Below are experts of layer 4 (counted from 0) of a mixture-of-experts language model. Rows are named router (the router's row for the expert), gate (a neuron's input weights, with its number), up (a neuron's input weights, with its number), down (a neuron's output weights, with its number) and show model dimensions 0-47. Each number is 128 + 32 x the weight over its row's rms, rounded and kept within 0 to 255. Numbers have three digits each.
Before each expert's rows: a language model's description of what the expert responds to; "comes after" lists some tokens at least twice as common just before its tokens as in all text. This comes from a sample of Wikipedia text that the model never trained on. Tokens count by the router's weight.

# expert 12
It responds to: Infobox and table punctuation
comes after: " (", ":", "″", " /", " Born", "("
router:133179089083121108110115081150124203070133176099128122102184182111134158115143129158119129129137118067128098092102104081112129080121104135163060
gate0:092164079094133188131208152161083158095133157139143147120156145092147163163133135113168115115116130153130160148091182092177114094156140093136131
up0:125161138109111161146199189107121174085165131160115144115159136134175152149125121106156137114155092152143170153107121122145124104113133116132122
down0:113109135126114124160154176126147084124149176082146132156068134034138161091104082082173157071133108178148152126096073164133138161141140101066161

# expert 25
It responds to: Determiners and possessives
comes after: " of", " in", " to", ".", " with", " for"
router:166105099093117132161130068147163193152128093105176164147152145144140165162154119141083056188187184091136083117139136125096165096099116122138131
gate0:148127114125104135116160156110105084127059136150140102161143159138130090173164139134135229120133098169087054145180090083162135100100129088180132
up0:163147088134106115073143133113134107074056153151120121139108129136096124154156108110078169085155104127097118160153130099170085098085140080146103
down0:070137130167098160133132088106135085166124109157118137124079201126132056116100165095158181093141101168126126132091058103162159113146138152078169

# expert 9
It responds to: Table cell separators
comes after: "\n", " ", ")", " 0", " 1", " 2"
router:142138149098120175052120106126137160105153114090091158127179138094152113170132139127062119134144116111164101136121125104126137068104101177135090
gate0:142140080152158119133084176152149153177122108118110140140111127166119125095091158141122054142123116119097082135159104124127100112106147088104109
up0:155125099152199080115123155137150115217139147121161125162141104151161150069085123149108078155101093138102118123183128089100101128141137099115100
down0:100183183132130097190147061145208064120157144145119146101119155107186077138091106144098171069148101133173167117154090166126134047131160160072099

# expert 33
It responds to: Line breaks and headings
comes after: "\n", ".", " |", "==", ")", " ="
router:120109089121153138054129033125161151123174132081143101113162162108140119164176068084084117139101118138136125159131120071120166133147073126203125
gate0:143166126153112108141156060113118134118159124131160113123143090136103105134109103158108117098144159124134180103129107139134108116108120087101099
up0:134176144137083150152178082121125122130164123119138122118137108124174064131101132164120099116171199142161189113127111145118117093103138124074089
down0:151129114071200162081164114219152068130139103109112199153162169123097174059104154167099110109155133157086149100114122086123187176122209107173138

# expert 39
It responds to: Years and dates
comes after: "–", ",", " in", " (", "|", " In"
router:117119118117096163096148117130130118076150136122154139128150104116183135123128074108126069119151161143060128129080111115159153072100081116140104
gate0:128124157120173190095097119160098160189166108121161121152139160158124156041155110158102136151108130128161119138098134149090122093116110156148097
up0:166108134129226159066077113170081165164155127135125108143158124170116167054152149152100123174111114109098102097077144161098135071072086125156140
down0:161163104176095104121135147110147109129144106113139122111093205185136119143090143174153095165113157149129145118156138177160075145065084139150130

# expert 22
It responds to: Percent signs and pipes
comes after: " ", " 0", "1", ")", "0", "2"
router:124159133105113127121163127165116160153117048090137183131153165098133134132165119123120090121119105113129137129108136073110139098167075101110053
gate0:049134148133135181137068196166091153140096120130121158113188062108154106127194106136167120147075130160143070144135098187140151137114139094139109
up0:105137105124101165152123137145108132133136144133108156087187082098139128153217090140154125167082093158167056169122100166150153145068123102143104
down0:132135122105158132100087090104110147182143195148095183178090146167085173078092089148150116093125137051138196139137135131100163058156166117154180

# expert 23
It responds to: Quantifiers and ordinals
comes after: " the", " of", " a", " with", " in", " and"
router:099141048138117154095172086088194137118129110115126161177143162076182181084139068098167111201111141134182095168103172076085134092118098112133089
gate0:152082127122115130105153106117069119123149135076165138161129138121146141155104149137075132097111108142122075125149120123151164109172130100096083
up0:129102135097113115120112063124126122118147124127196095141147155093141153160124168130086113122157108140125102127156137155082183140203122078074102
down0:122076133117172155079086154147137114065141154058144123135153172115088082077138130183096171164109109104140215115165161134118102164086076087090075

# expert 34
It responds to: Numbers in tables and lists
comes after: " |", "–", ".", "|", ":", ";"
router:127114079152145162085160125111134116049155127066151125101145132132140158158164111156172058096123108088162130123140114084080117010155107133153059
gate0:089191123149123053098147108139158111103076114196091168100096123052186107138150099141136084096118075084112115117098140151178091095197150112103110
up0:144208115163153086077176107155149163091097115170131161080096132121178144140144100149127105071159100090087162121109128173188110107153114165084122
down0:116145140147111176159134130122158132182181122142165165123148148074119143131087092100179134061200161054133127180122088159083121156183119100127097

# expert 30
It responds to: Table codes and symbols
comes after: " |", ";", " 1", ":", "|", " 0"
router:123124083117118134102141116115146158104160092090124141130122115105122119111169089138140094085135098086043134109108171107111158140191065132142080
gate0:107128127130082199110105094132114105087164116167134123136134149088122144137112183099104142133114128105059105095102191117148110206140083089176128
up0:112111126139093193105088129133131099157168128154118124146175136063114184125146182097106150169133139145097090094093181105169123176100102094169153
down0:117148198086119178097121107129097139162142119104124127126150131064107110133164110105063123068143130189120116119128121169141119130060144108061089

# expert 31
It responds to: Coordinating conjunctions
comes after: ",", " and", " well", "),", " along", "\","
router:148140077123103168070163105148125165129150114123134145132189156130152138126157163167099097128094120131094156135127144085091127077158121114183117
gate0:177084196174098130125108145144131087188156142158126126156197123123113084114127168134148157187080108123113147132126170085122132126137119087186079
up0:139109129178095156107121162151141080171148159182108154159182062155100131111142131091124181148070100136107105156140168098109147146093114140173124
down0:113074129163118074035208150113133210093158095096102118145167122152193168155150114074112163097141150121122136147109125117090138105065106165174222